Experts of a small language model.
Size: width 128, vocabulary 15857, 23.5M parameters.
Experts: 64 SwiGLU neurons an expert, 4 picks a token, a shared expert of 64 neurons.
Training: 506M tokens, 3859 steps.
Below are experts of layer 3 (counted from 0) of a mixture-of-experts language model. Rows are named router (the router's row for the expert), gate (a neuron's input weights, with its number), up (a neuron's input weights, with its number) and show model dimensions 0-127. Each number is 500 + 40 x the weight over its row's rms, rounded and kept within 0 to 999. Numbers have three digits each.
Before each expert's rows: a language model's description of what the expert responds to. This comes from a sample of Wikipedia text that the model never trained on.

# expert 41
Verb endings, participles. Past-participle and verb suffixes or common verbs and object pronouns in prose, such as -ated, -ized, -ed, him, them, began, built.
router:462533542500497517460571480451493448521497500493447508532480519523501522553543548595442511479526486469482386465475502483478539500526472478518534533480543512510472463477492542499448506503438426532528545537480557451559506509485433552493548463493583460425550462507470527459473566497450517454552472531552499505495580470496494469553614526443524533504464562557473573520497494436554544508478
gate2:552457490464527462496510462463568508429436491538473535503506481467542517520448556439505472495538523444518549479500518512494536508500496588500536524489522501488524469523549522491491505495516415505542518465505451558497483491434442574528449495439427424525575483489596536492415499434415485546556461526424489529541505546554515506538509465505510541408490485505536570557442506498483554507535
up2:493523481552499452468573580404435533496499515511527565499419528450530469477420502522432504477588471512484470549545537559469531585476495514418514503450531507562512465472497517489450455484598530564428505504501498450474531457530490498529433463488470452509544494530469531461527526564489518490487475527555497516482480512526504462530494520499526522513473506442584454569470511560463497501411
gate3:518508528549544527493548515531526518491527548551480581571528553507471485509505565555442491408470482492487454523499482421522460411489461481537421488423541435505535554470450502482536593469535431508494450421544501484576528513511481457539533521483536477416519561504486522453478456532502492511518506498518442476464477453555454465485496510512470505557460549525475495446518537477599476457488
up3:529492481506509505550483470488489518497591504436467442510477465468501469451500500580478583536497501519522453449447467499510511503572504497521578515546544600435518499497499524525516439488514459468493502543580472491509479510445500495505558548506487512531435522445519461545493473430497475475459436494523448416433494532538541528436491477553554607494393495446453517464436491531522547505525
gate4:552462514555462453556562505558503454447468532506498508479479577482499433505559498527527534506488522511512409525539473551519559487521488540502483560527436571476491479530472484503509495592489577530517496404468485557469485484483476493489546475432458589485485528491505572531479567612441465479559498532460493455503499446500486576521517451501471472453483531548509545492462590485478527467489
up4:523470492525510501425519540518440401471530536444532561509446544545459486590485503492473474510525543483369492518461455509540512573464480498518505487503509482490494459525483528514517492534527578478522502498496544466598586528524537508470487509490546514496388548433434497564471508543465474539408454522446489499538536473485498507498473511508530511472498589536541460514475524558454443527502
gate5:537531563475507506479462569506441503455502514460521541482471507495420520539517518482500518463486424524528499502406451484427574535566502445568496467431486464555520521533501495417500521474614459506556565496603499459549522497504516484525480526523541455475509561494472451420460493474483465554459507520519511514485505546522503476542525522425486459532451528488530419526531435510462453547462
up5:551537533499511484493467487545488571519487467583488522527458487467488406529474497528503478498483523516453482482473466541427483481456413492428469618529513440485418501521484498517558560504466501516485471517566531542457571472519530465557524506477465488448530564519410473454449522507547574461519536524516458471491503507480499422440465472457514580469495490511467564421453505440475537500495
gate6:528468485465460508527473515495512460478504476454533547488498529520517466610479477472408476498473479451550482536515500474543486446556506464555518506418563544528514516495422488468495564563453458462531473508510461575490523484554547464445535525497489525479539505420464477490489457499464449551537429471525420416507525533467501528534636519517463530465475482569558529448481483475485534469545
up6:468467468547496506400469491458439475463480487399484390521559535477593533499546480486510513532505549449523478500577546606518480534473514483467489423523541474493471541522554527573490502486475518439524471531542501544514541417546567509496515473532555505527541418533489449517542465499485521486491495479543463498458479530523455503497482517498562467604512443512574515526529490474490469485515
gate7:532485490490505510522513468478495541518484489499435485514616486426513491575475535490485476488472499473471501467529493513561577548531481463530566518461487544512399499475579492486492537477510493464546497475460494473536488487476559547520527556529521486525567567494518551564538477585527390484480493500535510499508483472514412435479599537561473394465519465486529566516486465515560494447510
up7:532519521434540543459521486420562570527517467577483531513453472467517491560404474517513497502495470486500523486523537472518525458496514483547478470517463437506552450408521480528526529499472501515477496513448523503468465496452474481559459549548574526431541514429435507494441364480429458480468442493515552529441516493525503508554611483525504489474525569486484475503541488472465534535464
gate8:470451515492488513476520550420522493449515522473542524430490533582472486598510499579524548460495497452474478460441482476479449600505505433533523520512493540525431519478507454443506542492474494532478484561510529470449580461556470546440451560487445493480488531546470536527438503558527527485516482480564580459537503490480458432454549397513517458549460538512490481492489489500456505520429
up8:504482447470590517456544474513457545531511474504488479489513523445533504517475543449475546462523423469475522558513570479523480459477463502520447504476507562466500490504436471488509551461495579516459487419560547503523534536483537472481480528500448487523516437546507501415503609527493415577405452473489480521485478475482498536535448560527496446493471460568537508450469521573500558418520
gate9:431547436569500489526528517492471473510529545493471459532505523535449450538501476458481486546506501437480528514511495597507467463556517475546475481471489492548563547532601595527444502537499510495522475581455511497544546554527517516575566466458522482473537521511536526576547512517519517492416556508498540505405524481447561570431554422455533500495500477557515510522519519518565516475498
up9:489524475445432433555442510506476508483498460554555459419440509524431483452579574553491477433507510422507528547496516546504499482492411544461498463455529472499533505526560530488466540494480516514563480475516519493470475439481453477415552583474474568514497485459567418520552518592501543525532504495480456494517504515545485592557507538518516479542492485508550532518555473449525514479493
gate10:459541536524515484505518475433448503532589545538557468491484508501486534479432498493461475460503475531511375460477493470562526493562482500476544499439476478497571514486447510488515554523516516470484522476490468439505516488579537511428517518495571442539488490483496546480423507438428479503482463515510584467504541434489543582564566498477505542534444445421578527492438494472518533519453
up10:516546484552523568512420495487540511512535501472527463445524490472505502552505499495561482488499532462491556508539505463455487492482470430475442493457468503665448308497545523490487501528491485480523540537530460504431449543461482470496499532510378510492527534473508565530540456495515484539582492509494503484481533497515587516517473565485479517524495504499509551516495520488474514481503
gate11:497508557514483483543493487506521496476492520477487489519527479515462484486542544449455521541457398484503564469473576544492470550426507507584577505573507518454427471497403549485449483513556509478503493427570455506623529514481440558496490481458502536413494470504465556484437512484513475510506545537534473531573453447481514519394506460448433510511474500534501525505527469497501466502480
up11:461483575557523516475506498479502372482542479521466454504472509464449533453522497469483459478477509530538505463463437490493422479503470492505509516537462535491598495461460511514477506492468560565538495551571492509413487560489506569474484488496450454548545453525561497516570532555529524524540521517608465420511509441493506433500470507565446543502479523503590503507552475509471448507436
gate12:453562523568502516437537563434564509528520495548480496495504510492524517452493500598491553462378516499467518513484562526451546508515560454524471482521452505487535493547491487514472499521466459565474508582423531492538520509527483439474593403533522521505541537542524489570495498486525503559494495515507542438519509476442523437472503555507494478443511430525489563527469503392481550497500
up12:487565518447445503517456513507506524544431510499571597509474452462458457439498492462467471467499462508521488492559448524519478527410485520519520463551484472528446472467547524492461624536439516496498508509514508520498444503482470535507511495485501435418464523486372428448541451465537447490530563499457527499511536507483500541428513523453551453508549499470538435439570467486464496489514
gate13:489561497518512460463482482497501607556471495536493541495485561460464442495492523464503535410524487473523465524475532448463530435518455516593471469513481534483490575485591527549470496529458431602444470473472456469518538579532470482431554464513448509573517549529561549534527514477523544525471549542534567563523491514477497505589557502472477476503464529521476455513463527511482497547468
up13:498459552497498425429504539424467501566483465470517485481405440473496526558507485556508536560482528582472505488482466421517472532488548500443486477552515471518515554495470458529526598486527558428490434480545522580567489512471489558483511530483476439489465505516449461517580459443518519491515513506478439517463509521512579455521490525455475513517570502487470524454595464550485536454530
gate14:544505551485455568512460558503511486559573587557520481566465470508566498562506516444503518436456484432532482501480515483519488485514512460514496487592490479534460491565509532527463512480498498487557491436568592491578430511481446453529538493535450550495496541487575470485423518482533479520526446515496528472494459473532595436567473427519548468455503505553475507479551488549474518529471
up14:522556500486429533529476472457472535458513499462519470552485469445514526533477514547465517467579438429504534588460472483487520485521563510511466478520555520474486530528435563513474471480451526471449439549473509503517559596552512486482516513506524483588539496487493486538533624454467554481499519465469525490450522507463560496498498534463365511499492545508446525519556456560512577519530
gate15:543483529533524493454495487498452463598503438496417506455483489542582453537533573538485424538543482512473558429500517535503421576469474529519510510515516515487512497500523431527518576553528454432503501504489511457509620480511487522515551527599519464537472565500502455559512560518476497520498532450524516500445527503553475549510540448455483528496462473521486537609515474477525490449492
up15:550478525464476508514468475514514444487574476531456535515540502473543567545512499482481497501480472467459489540511542464494464502446561431482489533460516433538472484488483455514547518559484506508491475434466545526482535464515458504549510563496533573543471534415526467511576530515516500511556501475580536451425412418505555492434556446466430599485487541542554467518507500523412525464542
gate16:467527491482548556452461484495452487511452503461537603417498505524521484517459543449470540568427494480563369497495551521457517485535437455505562487499536488499539513560478441480457534549486511528538498461493500420500469451493488527489468563479475474450492510518515503471467481474493489527529527553397484471541521454469513471535552496614529513425425486517440534474469504463541453499511
up16:422526547494488485423463498466535481568515519497499472523487473544451501381491574446460488499465555507537484493506557561514522467516460520534460503529535535484453439490483496505438490576503512546456541436497449441541530524423517552534528567473514557546484568496492468513504446505492506538502531520472511489573425426505474566523488519552483557577503454528509496554502507522460403442486
gate17:518507511511534502510489512486530496527510530477522571536475507509506536504457489624561471458469550482550524536500431520517511457509484577464497510447542530550485471437485548481527573464529556535462486552505471521435553479442435489410563424549517458529497560448540556525465442501536542503465492515559569514479516464513592530514478444509576544481514549450507486522556428473542495477533
up17:520498475500526524494588555442447539492428470463575502490552559530507506597501456481429467477462486454513496489502451439464478403493554518489534449488517532539438518457568481474454490513458533465525507497491519474558383543474438518499438553554462534501537519516506457615529424516468563483564527502521479479505492523487483481489515444449530528499490490546457531554461514466534535522499
gate18:590481541441490494481508557542475502502530394471500508495540449524526453484567447480572519459523507510455515455416518460511488473481518469474529547572443512536557478501514511474570496528509518521416490508450491520456548490546503451459481508486445540531515477518384461516507549482534465508520563478461483478523529504470458513567449471458536453473434466543459529503397538444499532549425
up18:504466565542575445455483522476514544480501529548545417457493532468564441515470464448482497523539510532506523541521460473524597469501484575450480584567505474437503538520535478516478475539516421484488482553467533533471512544517474553500489519501464546511496511481447525503547491521456464432492538452433436511468469607529522600479461536500508491515434497464474512439495550511503496464600
gate19:456528497534557544492448509471561431490451472453492492504474557458521543581522482455485460467540491551497427480577436478544502630499513426548515527580448555525524454437569477468511468489466493484491511489498433472559473517505497447549494476437481493509456456511491499524462504439481487477422482488505505479454475491517430522563517456489510519417529510531488481611465492484467448490501
up19:497529483514462425598494390522452497463557451545529479422495530531577551554495506507491554547467491473564520497468566528473555503500487463492448517501518564466550517528511496458493467444504486521604577452512585521508450508462503560499490444578512522518509525510531484408495448453484465486483451505527503485515506561496565427488530520499507424477517432519527439491492499477544518489481
gate20:472436490512470525527479521472512567484431518418447425490547547534505500618438468470540436498420465478482473508495552518550463456524496476501529510517493533519596499473459548507513512495491538400515493496474446462465516489492483450516501464484445486442497490520482508511474492516507483452491510445504502594520512475525465469554514490474513502467590505582507569477460476554646517489473
up20:537457557489414439502502492509499556505589459561507481494446509563459509515519432477486482441527468488543491525527473520533505529548568518432491488510520459514507409494557513351528447506527512492584510486521467489462455509453481457537555489543536517448488531514544440493462456545504469435518561443586518477485483493492515508500438540473414499507491469469510537594516517501541476515507
gate21:527526507553478493503482454559492531514507468552486486436458553563514524498516478447431467482499442430474441471421434503476497463584426528501583488527483464484502531464491484559483435523525517544542580469587506466460538520574505496492556435506580494494469495518507476568469565500464467517466480481475528531521443472436484534578543498550520512504521494510521479566470500404452535521549
up21:481550457577496524501502469489493521514473527440612535561503567461448515460549575515489547495504477520451451470504438463500489473451539501537487511573511463527447528467458529527520551515462492519542539466468522485494535410526530458487461511481459505553473517496571459543488483504507442497492498497418525550473548555506473447528598522535488532495469459547575467543593521496500569459593
gate22:542476524531490558547491508480477485527523529475494507480551403468471589494440445540483512586542466478517440495459453471506597448508554548486532520428551422499467561503557508476467507501498463544466538558492504490510506543512550464535508484458480519545466443512476515559523516415489463512526463570489446526510552506510478491480434466555476428516499501486466368524499449500503453465561
up22:490598501576517515547487545437501503490456475587470552512557478543503440494447500543542462446532536436510449473517469495521539455470478524466599490441517536487567518503519539547478482522465510578515511566501499485511534502549521532576528505496507533512451403519474535507526452469501531445547542540505427498564482489449470522437462496498525512502416490554524469587526531484466514507415
gate23:533484438452516495506503562511449501484484500517472512516434498617458472510540517445530579478554532453517492549472476432513541512499493472513543423445493533463493528524474476507494534466505477469519504433487487410583501527446425477469484507430503521494472513502464458533526440521482476552572515540516514424504482494505414477478536447500448567547450484510545541530596512501412520466423
up23:434486503456554536607506588566508489502500466518458526500534475536477463459514532419450457477534520493533492509517472501478495524427610530519485436555461493511471488536545483458472444502475505504528558461520579530423477464537511463468521530574520604491494520527514553480588450423517555512497488501469503487494510482524526505516459548485567539439504486433553538498510433514505549545539
gate24:470544522507498483455528493485545407531565507464543429500521505483478521497461474533506515497508446507530532495448489464593502516491595477511479439502550462499458509462501540551462491501528485427510462504540568418525568445560514476536483457594471476594463489528512466499494537526482529569540476487578444516461506496478488481437562568506476416479481531559541467505391487503487499541501
up24:527530440489546468546545499516472413468506532492511556517534451508507481477573454513429510445576486500477569499481508460556452533523486516549571479550537452538470493509514500556464588602563509504503585501481467462481480487527492474459489558510494525525467491407442494495495526510542441449446456481528574530531486506552490530419448488500561527517556549466517431514567487521552467500505
gate25:511572543545519515488424532492531472518472547502511466526508604414474568516532556520549523524493500482514491475455524549544528448389546560520526510454517532425470529478456545514500461551525524480532524539506547454408539480455490485450495461533438475475474506525540505466435487499464466527496485524535465556540495530476545512585522501453440444471456488489448522489478425578476568450512
up25:519496456524451496534531540480584483489517565532489494434470534569518562529474481522458556496478488414472397498392475530564520440447482526508457478457524453503488498478518569562489540525493508609492476518550501554561472519479460514550486504488462501575567470483541513505493475514396534508512499479501502536480467573527520517459550554522590514521485507488465498465586546466513501504480
gate26:506476451528410497446512518547497544486463529551473477483450556410524552558541577465463547466539489505487510546493452515517519538574541460548584554500539470526551471547552534498517472435467477475502430536500438485499472558507492514446478616479476398511517489499481508496487496495525476479569500515516521421465599474504515459505539478531455499495508482474505522547487469434576504557497
up26:498445528501554490525571551562506374481513566500529507480516469543511537491434485424486535453488437513513464487518541527469499509516541507537462471456506429483595549431467510532471439458503531467476414485564439491492563489490467544522532501561513436519541540490440573548495486467517429487428535533498502478512509588492482507465497520515462559475518533567448489484504499419542510510498
gate27:437447527504454533480464534507456491550451425528582525426487520486479472481504496457518496526597534479500540413513535602560501476561536490563476530508532481557438491524465497475538491529462510500500465558533429444528476510538417478512506469477466486508477525505497523472531534511467521546632521477473475414494503459477504536551528486472517516539473530492514572458466516540598440513506
up27:447553547534469425474528492534445499473502516538520506507543458598508576453510444536499590491504534439520452482446521506491484431422530549505461477512434504549533496514463488461452415542544515515489524552445569439529534468559497544464508508578511514527540519509528572514494553515497425487484426550494563490493502494498492485578449459536539486495492458521490501481489528499596445497448
gate28:505490508410442473481562485535411491552455499541511524488565541497463598556567510507496546520481456476575546537457541479586529496503498559489517453473477512516492568515537475516411556497477500491485451476464485454484523546494491471499475499569540511528483489487532461469524512450501435547540498551575474479521540492466497514531486487501465500492529475562533442631565512548449573482456
up28:497501473551478512524464483455509524546464519491505480477488494443497496505461501485556415534434514507480515476464470615515561505483486492497468452455487404539495487506488478495426433512539510408515497473446484457455492534510544450432446511517474521531462411423520429490451544517485459543463522444515504476437425476572538484540479524535512379536507494471453483513463453420468504507473
gate29:546547464528460494549528545525497499545465511506503515501474429461499537480538439533499483498509499559493507481451489481481558501504520477553545372573466444498521459503493513526539505523478507410479493572513475502458635468485453544468582476501543477464451501497376520559474501526535554480446473521495444534468561491490567517491487519485487490470472566438450502516583468478495536449518
up29:453553468481584469533499479507617523467543476508502562450501508506511524511462495478506485473561473502465527402534551478578543533486469506501527532490523489551545497477471425550518532534568566517475456439481481520533425498514451507539401534551451542540525462481545556482510531484463527490531480502499504537516414518477488481507480535565484467544550434526461511527562445557493584532563
gate30:482520556525497571531541464537464516543551514501536464478507416539466523539485484550440439602576516470466501496503475530473542441493516502510500437487471524502556517528521509527418475504481467574473557488590490511504425490606514479525509471517515510470539546529406557510546418484497476467588478522551482449552472497416524443477481537497483485528533533464438508518461452518467501492532
up30:502453524508597592507406518544488491534456457537364467503532482490572516462485447504497534532399493393456469534433538504484516523422538578476439440513497445495478465534500512431491489505449495492492431494528532488551508470504470475509451551499450542501494501518513513437416498544505476501458557515479502504533461481483507519467519458494549451524502545571509481512499519505464481499455
gate31:491516574553446501511471495448554487542527511496533525477532496552531528508518502603427448509503532416462461448501526455529531533526448430495487519512485501471499542440467506464593494537557528500492473463475527485512503504604474505473546465537529567530491456453550543463464564451424523500531498465411551500438503425564549491509478494491469483526483457526470441556585505458505538456473
up31:455494527440458470447499592435490603456533511518493458494499528489461495473549525533542491523500526516504520528438427507558467456532506539508510536504460517552426491511542462581487530519446485478520521521471523492383464562523547489470402553437559473498515490563568460496491525468511576463495479445483532457524463457502497594534470532569524487466465536437528537514462470497481497462482
gate32:476512546535523494482414479474475542551506534522498512512462511403526570538639524556485502464513500489435521467506464550528583477578498485482502555515499483478470488433484552474551542537468500536524508498570527483501504449433456486531507416503538496539483446509524427468445515544541451546508393513542427538495510430565561505497513454531487477502485514544479511515449460511466496537493
up32:516438515435510541486477488537577452522476475505463479445486584491445515535495543475476486574507517529497419467543461427430456489483465544486506529428500562473511543527425539479488548486470474493429487448494566505469528564439519445474549512565448565588464520528485532503560490527548435529477541441510469495448525450492470457509462480447502432533449507466531416469489510495492519536494
gate33:457557543499471467540485466530492491540453447467447474446460480411469482555519517528513637486508497449500504542472459458526515511445461503412532538557519482534506447484525597509410551413458503561455556517586445531526474527538479504514512486528540566485474493425510541531501499514468478541529464476507557501485579466509528515494483506506549468551566480520455526533479488493463550491535
up33:455493472445468529455536463528540458444475477445521450540533423528416451577483485507500528561465588451532505472585536454501565509459477516461511447468428476584492542502519492506502556487485462513549462486463477531484511510446504487458429483519456497504592482437506476523542512479418498530482528507457531459539489452555534551501536438457515531522535498389473523473522462526436491519492
gate34:468511476477412477474557473497481488573494427521494587496469507471436496573526483562469466519481522502545502472510506498434487502537501566534509487523418563499534450467510471501497435440499491522568481524521497519571530571440470428514432482476509528472505483516470525449618418460539533489479521445519565498543555552475467518579415520498491474431512532486477532546477471489457526480479
up34:514481489431500504488528550563430404472458591511494475508538563508472482455530533510507546512485571519521489471546556535555480522435454504459448461513451524517498496477534506414461477469470469442504426537438458517521468577475501470558482458464526527472476492405426606405503436513566496494510457464542539486508501487515464547509489424466481484502493485500530478439505451501521497515526
gate35:501433492497535531537515434550498545500470469522551537423527459520470489474473446611566501492491504454479523528455498528542456473540479467431512544494586468536499488510496502510484511495450438481512474552570508540516568489550489539502451488522549509502543517469395473519524485501407470523495481460507509553477553497558499442550458506460607486522497588517510442565470575453545464475493
up35:533505611542478486503512436543454497490483526464475512484480460488485526414533581515521484529497459467538557511474531476502487521474553515504593524550499494499525485461505493507434470429519547473419548516469461529477520519533529503510533481471514481494537455430443414521457575502496544514464547540529527544595567460445449475465487555444536499532502508480507452503518384426542490436484
gate36:476531545499461598511488522510450484459478544523537512474509445486479468555463449444550448456475440483567463505511625454443484484465471473500505564523518508521430466557454484519533486566472473501479498550531526527467502508519501422528596516409542485441510539448456521483454508501467530552519520471503586491443493496513527485481609520530486497561403498500541532524491523510487519523458
up36:550491432478588547484413423581526523491482547550549430604456472532535450455503528525477509498528501557424487474523493529475500448505523451445519502546426538473475471455466492488534484525496553514438423535450472466485508496451517522553453491506508468488541552558553495457520471495461469489529496514468427467486490518509525467552475480416425542487501520491443451488466500478594483501540
gate37:481608573480472544461551580501529506505550489575512431551484479501501549539510531527522480468526459518515468482465491493542532518532537454588436460506497459535443578526534503508569557501505497497478535544546527480508440502533493538560574556531505514542477521512460556571484476480505519513458526529598546455510571464509458443451506525484525448502466464549434496471457495459433496459564
up37:497543484479599462534538465492484486500506523515536451566520563559513475518495517451502518582524489497408479497526505488498459483527595460521494490530508430554468503529453487505476495500490461434500522492527510528477441458505498454415472464442475517501581480503545451463454453512598469484476553519524541470508549462589471507552523495492581473514505453510404497494495475439444437443419
gate38:485507600551449486486532526548466466469438481532568466460455528495483501475469421489584536440530493443520517486478474482518446496517566448470488496425521468482488430494509521459512570456538510465504558512517445486488520455466569562512479479427528458537550519522417515541418508415513439545554527499482508438435473506505523531455522520482534481426482472579447499505559531478513501466499
up38:468505457501428566562515502458462552478520443503579466487518529501516440547557520480523508537441550469472490456422537575503533535500495528453554433531488518511472537528529523516442485551534512550407561454520498503458495576484520478417497474501418558451522506537483496511447445540525511511500516439548443521438515553456545484498528475503579497509575413543549485473519531496529478466520
gate39:512482489571498421437464493486535487542572476469529441492439461577477561529480510484523646461494499436492539570501563512547511541503412526488529474466499569519498509543521533442517442528499467466490501516480521501538487446486513468465509550508471438430537486462503496485451499526448508470448590529463529560478533502474478485475607532509464504488505571539525547526427521515510470471488
up39:455560431481546675489485474487510518537489562507559486533477521502463503537489484486486542556512503474434469527540497483435468543506464570495487477521479478514486497477558503471493473522487459550533571515446468532464597500491472557491483466541442523510424535502470563481522497491490506438547440446507503559531451477445538413516504479464463482452493446438475529572552491473510444526510
gate40:421435495507439513447526560483519528540571476532507489536406450523528565543491511474404464497464456489438485424542522465507489484508523495517501486467506565453447489491469515538568516503425471455491421546499491480461513509515508502518519520516489472510476486510554490498517509566348524496525481566509471430494536512461499523488466446537426542492484559485427512478504470508569438454556
up40:512511476481511379534559483514535479455460459522482531484465509525455454605513508513542415453537568500490490452462509442531447516539481576525440474516529490501470443506479570525464554550514493526506491486481479557543502551579405492466471454527555503431486549471513524477546528462562523397463538484493480546532533461442472506503555522485524511521453517488455508521460491511574504425494
gate41:478531501537555564516478510542523461444520542500454517522536427492484547519513593556585439522436498427478470513507483460547523510503511481479459506505455465514535526444487447521483459463479522624538471535488489451458461498497472526499472501476495461525531494615554488494417486512500559551565538539507551509483559496522515549396491516440490458497539572458516503444542553444516495467504
up41:471501520462511445537540489520532477488514470595502467507526542450470529509468496429461498493451509504491454524490494404452550535535450487528507536443517489443507459466484520479539541535532477525430463467442443535431562419463490515481440520461454465467509481514448528515530483481432490413533474552517533454497445487419497504520473463485468443544485611614436486466525494544490452530493
gate42:533473529492471538469485496464487483476496523533483470506548514431493476564425499515427506505472471484466540502489487483557532466496550510527526555506589498466460473475517530491471530483555499558519552539453550531458565565469468519516417486557477475532562526501530554489456504438475481554569509478421544513594522467451568479567586491505524417526472524560493539540457526420552497556550
up42:534581485466466557470529460500440475502392537464536501491478476586533547470437490486501522479465445405519538516501486524507503501467430530517491464508555494490564494538476532479481459541490491521487513508552502519518469470611501532521550518491510529560542505528483492591426443481540542479444498531522547514572461480426514468534604474453568463532504507486598494479501525501480515460444
gate43:516501566507542483527468560519488541504524465493540527408512495512553542519487501497504468545563496459485435458469501486494486533488518445476438577481469531533446427543491512432459521503428481585489456560483497515468527496528477411520502495490479530454586462510553519563514573519493542480468490509511527508445458464556469449489430578570545451511428520546504511440582463511513486420473
up43:487612523497511596564509463545498538558493490523456523530502487495458499476525560485503464506465491442478550497526519473532508523502509482496485488510537481577518543557558464608508509491443496507555519441545498512528404496510490517523422518487471453461435442475542441490589494452521486540535456523490447483580515551529487501572515493571391522526559471443539535497489519516487497503556
gate44:485465498544506517443505522510556495526427546470504434500494572449555546454475515484499524504552488488497481562514558504488506462591473530529512543516506500507478453582457511437497574500478474506583566511484530516528379470559532488476491551479581496494457487536550533564516374488462458487571541504520487486518459527521525483514477390565567549526472495531497528490538468491522493487513
up44:499506437499487582473587495376496563494538543488501500499490457554504500477530591566471542525488546443474495443446493457534482514497508500566447480515477522554476510454443527463462556527408511495475492481491515470528524437437513425514446538500489391428537548524487549514503482481503459495446495559521507455510440554485542527493575557553472509443516559495498461503524497486469474478514
gate45:481563547625442531510488597479501460522489509542506507506509493584456470514581526470492450524508476399446410500421458528510513530472544502500528453485438437445462524501502551482510501544436500563480466505534533460471488514530533471514467500467530543517545505490523581454501496551510439459599518526451543474497509509521556504501415447468482480535486520497522519551547485446495470535475
up45:532501473445515459512578482464393472511516437481480562572510485521561521515544524497464515494482537495516595450470531447509459583585497464518527482458500516458502465493487458539612486487510548504488493519531467503493504622517492485437491484454494494546522479396498450443466516507521538476526508447463561502565428441424547444504509437496538494513503491496537473471513509463531528490533
gate46:476520564509517497477521522506559429501468416525535504561449470533423480583507461463466499518494487469442442453459511534486418572476467503495503509558475462499457495468546551487559518589520516414486511511480579555460525484475440540423546454456488413445509505492423512498542533526467529472485559499561532443548435494475477520541516480541461524505462456519499443481484485546459460488525
up46:393518453449501488445495466442579490516514477501482486550507470489481489479474520474474485466595504515436580496478525518522469560560543489439471504527498474512503522470511515421545565475451463454469506508505520526440493402471574458482547506464518446488462431437409530519475462525506494448521500548498448539495529461534487507554543496470515601433461451504538481516457520483573458448513
gate47:479552449475477466501454550495521436494454530433467497538503503546522474529464522564471488566505564471551409514461554534511455471572509474489581569459482505460470491508448558482446538498522488516585423527457546448428526448476450492487451536493492477560548521478479507427510541601419544487485517475498536445484477460467549480530440482505475461514533480457515503476498431523542507442505
up47:520573606460495448453493507422504427498489545470419502465512524398490472480440461482472561472520530488475575487459545539493498508512523543517551527551490479499470506510486461540514489531505566482426441545413511495515446481525490538540566519540516493491479527486494516497464574423546495422482486552458536469463556495464535437493514475512468537509430538482486488555488449537466422450548
gate48:471485554410515492452561523507568471523486460437518540492505475446531474573529497402492524489514507435548544512421487499486494543510520517505531461499552498557498555451509564415482529536453498498452515446566567526509500461544504506544511440464509524561502516571472542545466438490526467488444506532494444500461464486475579501547572507522490531508471466500529432477508501478383499578478
up48:399526493484494515521542410530501426543527411481515412518420519490502502531490504434456475453522535497503494507515497496437533465507580474496526457545517545469516443453549436507496462480507492524490534461475552514460497386544496476523460523548527444528485448454504513587468415492532481536446491513578486508471463481474512547522534486504544562563477518505454451514488568512441494562467
gate49:480429572449482485444529549462521523485494464475505443436458454504479504438464552537518503457504454505591488480490407498482525574516470429560525446463483492458550576530467468482465506547469496567449536564525524495470494423515494511508477470424537558510429546538491470447509537477462489554530473445506496467512459529483524464590461497515469470530507472495464553581484471429454496458462
up49:472476471495471430507526438522456527572480525441564479507510511410524539526477547466411491450522486553482538474498414558484455467542509517545500456526481460459584528451468459473483530561488480476529502463439534479516515428471526412507519504519540568514524436545489486492485560429477548517528485456489499509500462513506505443579519439505487492446510510602407534500501438492463443508498
gate50:523485463516481498479409537510522524476489520486551484491484503585527488535586542558475557538553495464569408520459517542490546530544523567480545474537530508533595432489481499418503538555444467429517505520535584483545527534448540464530529519468472519471415491543469506556533580507478430563451459468500517488495456443541507504513471454522561534461484472541502467466524477536524522476527
up50:466480515516537579545443480523518452565528457460481464585556465443511530520455490459511508438483478481404499471487429507481487512456496485482426483526451434506485579559467532449540486496579522488484509568451499443506547558437457519547495478562480481480540550490550492508507522523494449490532489433490542460473478491544491447509484494468514493526516462428439585431559516489604485516493
gate51:487512476497484486532544493444473508412502514476550486495453429493469466539494478498474496585474477501526493532521473503464503440536489560531469485559482520518497527533500477481391573478461422475461521505444562497510527533498546455544475507472485530431572482492508510446484464536508425563523518544502463457437541420492523529404543451522492492473491553555448435450383520456540445472517
up51:472457407555504567510397465472483508540507461451461490508522494529460542494532495527480451544522505531518448486500569554465465463474527449563534496486519391485496514515487400526482501465486535542455514560468537504537576533470513493494466504519545538539473502528433469515582508509558560533453487522510470435503491558484463528521457469478520444599487570521515542425444489472473549548522
gate52:488520516541429474527494546450558560513452499495528511530436506362500505506493495543503475488479542550463504417500498535614475484494591555533541502526542528577532444485454501518540472500480502499531550548536521548450533521496480532485586471507434466525523514538460481515473514518566472501600442563535445499521517417528497543527578474479497549529498503472507500473484475522458510434477
up52:504481496454503495502565474487449555540457444502580474516519494473426438464479477513549527454499420501559494500412536429490411506454506479533489454497499510534626496471463550513500529518513516546579513494444530480484509528509420508546519554524502492501511498471513588529461434542493516490453494557531507473445432550470445458464522530469530481552437437502481502438498512539537540565458
gate53:476508565437504466474429520407524506553527506585497564495485532499536500488531545544473475470487543566499536486456471446494557492494499472502627578490516513491486447486519528493540526562449577458476495520541531520513494531558523513506458553407541411521464478470504560503486514501518512493510515442522547449513542434494484458543452571529529527504439504584484497537496508510575519426522
up53:450514456537506535508471484498418487502538580499509503530487410523489458467493536604563480513477495502492543411492474500550543545527513475625586526505543465530523509544482441552542485482565543531503522488501503496512457556462501480519574504459467532490535476453563472439413549512604513539492448527542525529552480480497442523585503523472524536483519470514532486496533528467538468466518
gate54:475553540458461432468484505524527495538469492552497448514495457552567475481432464521525511485513444488542436543442537487538514427463516542462569495446497561426456415505491485502521421465504513489495501461515510474533585432547459489574472486462485513461537383460457474514538545457570503451472521484498516462542548524459477532498540493537485508447455469503538568466564493528533436506550
up54:474474497537522461503489548445514475467493495472549458585475494549497525508472487562510500519502420436488495541596548507477503493500514522560466526533481454559500575512543533401497448495418437422538522511455552497511521418460507467560561523426508483411561505534538481473513535538485530506500478518510490493470575570457461550559530510538497438489542468554494506497480528480539522423547
gate55:500537467434463565469553554480538521463509499473518522480462523467428500460482509475515498540489610406501507522493491505512433544508512540530555454494552535539544504522490504557488436447600504486484485432529524561478394584498446521535502492406470447523509517492433527482521490517536503513530515593523439517551447504519471548554477473576514459530480515488487434505541498513462481453470
up55:443480503525504537516537427480555501480468485531539448485538504566535616514552521519500513527525487458485452538387412498508515499517524484519517486492495542550480506453419476528504506532456417505523478565520490500504489495553535488515504537449477451496536485566568483478513485485538512523539532455503512561544518364583524482470565556522486517477502457467401446520565521510494538541496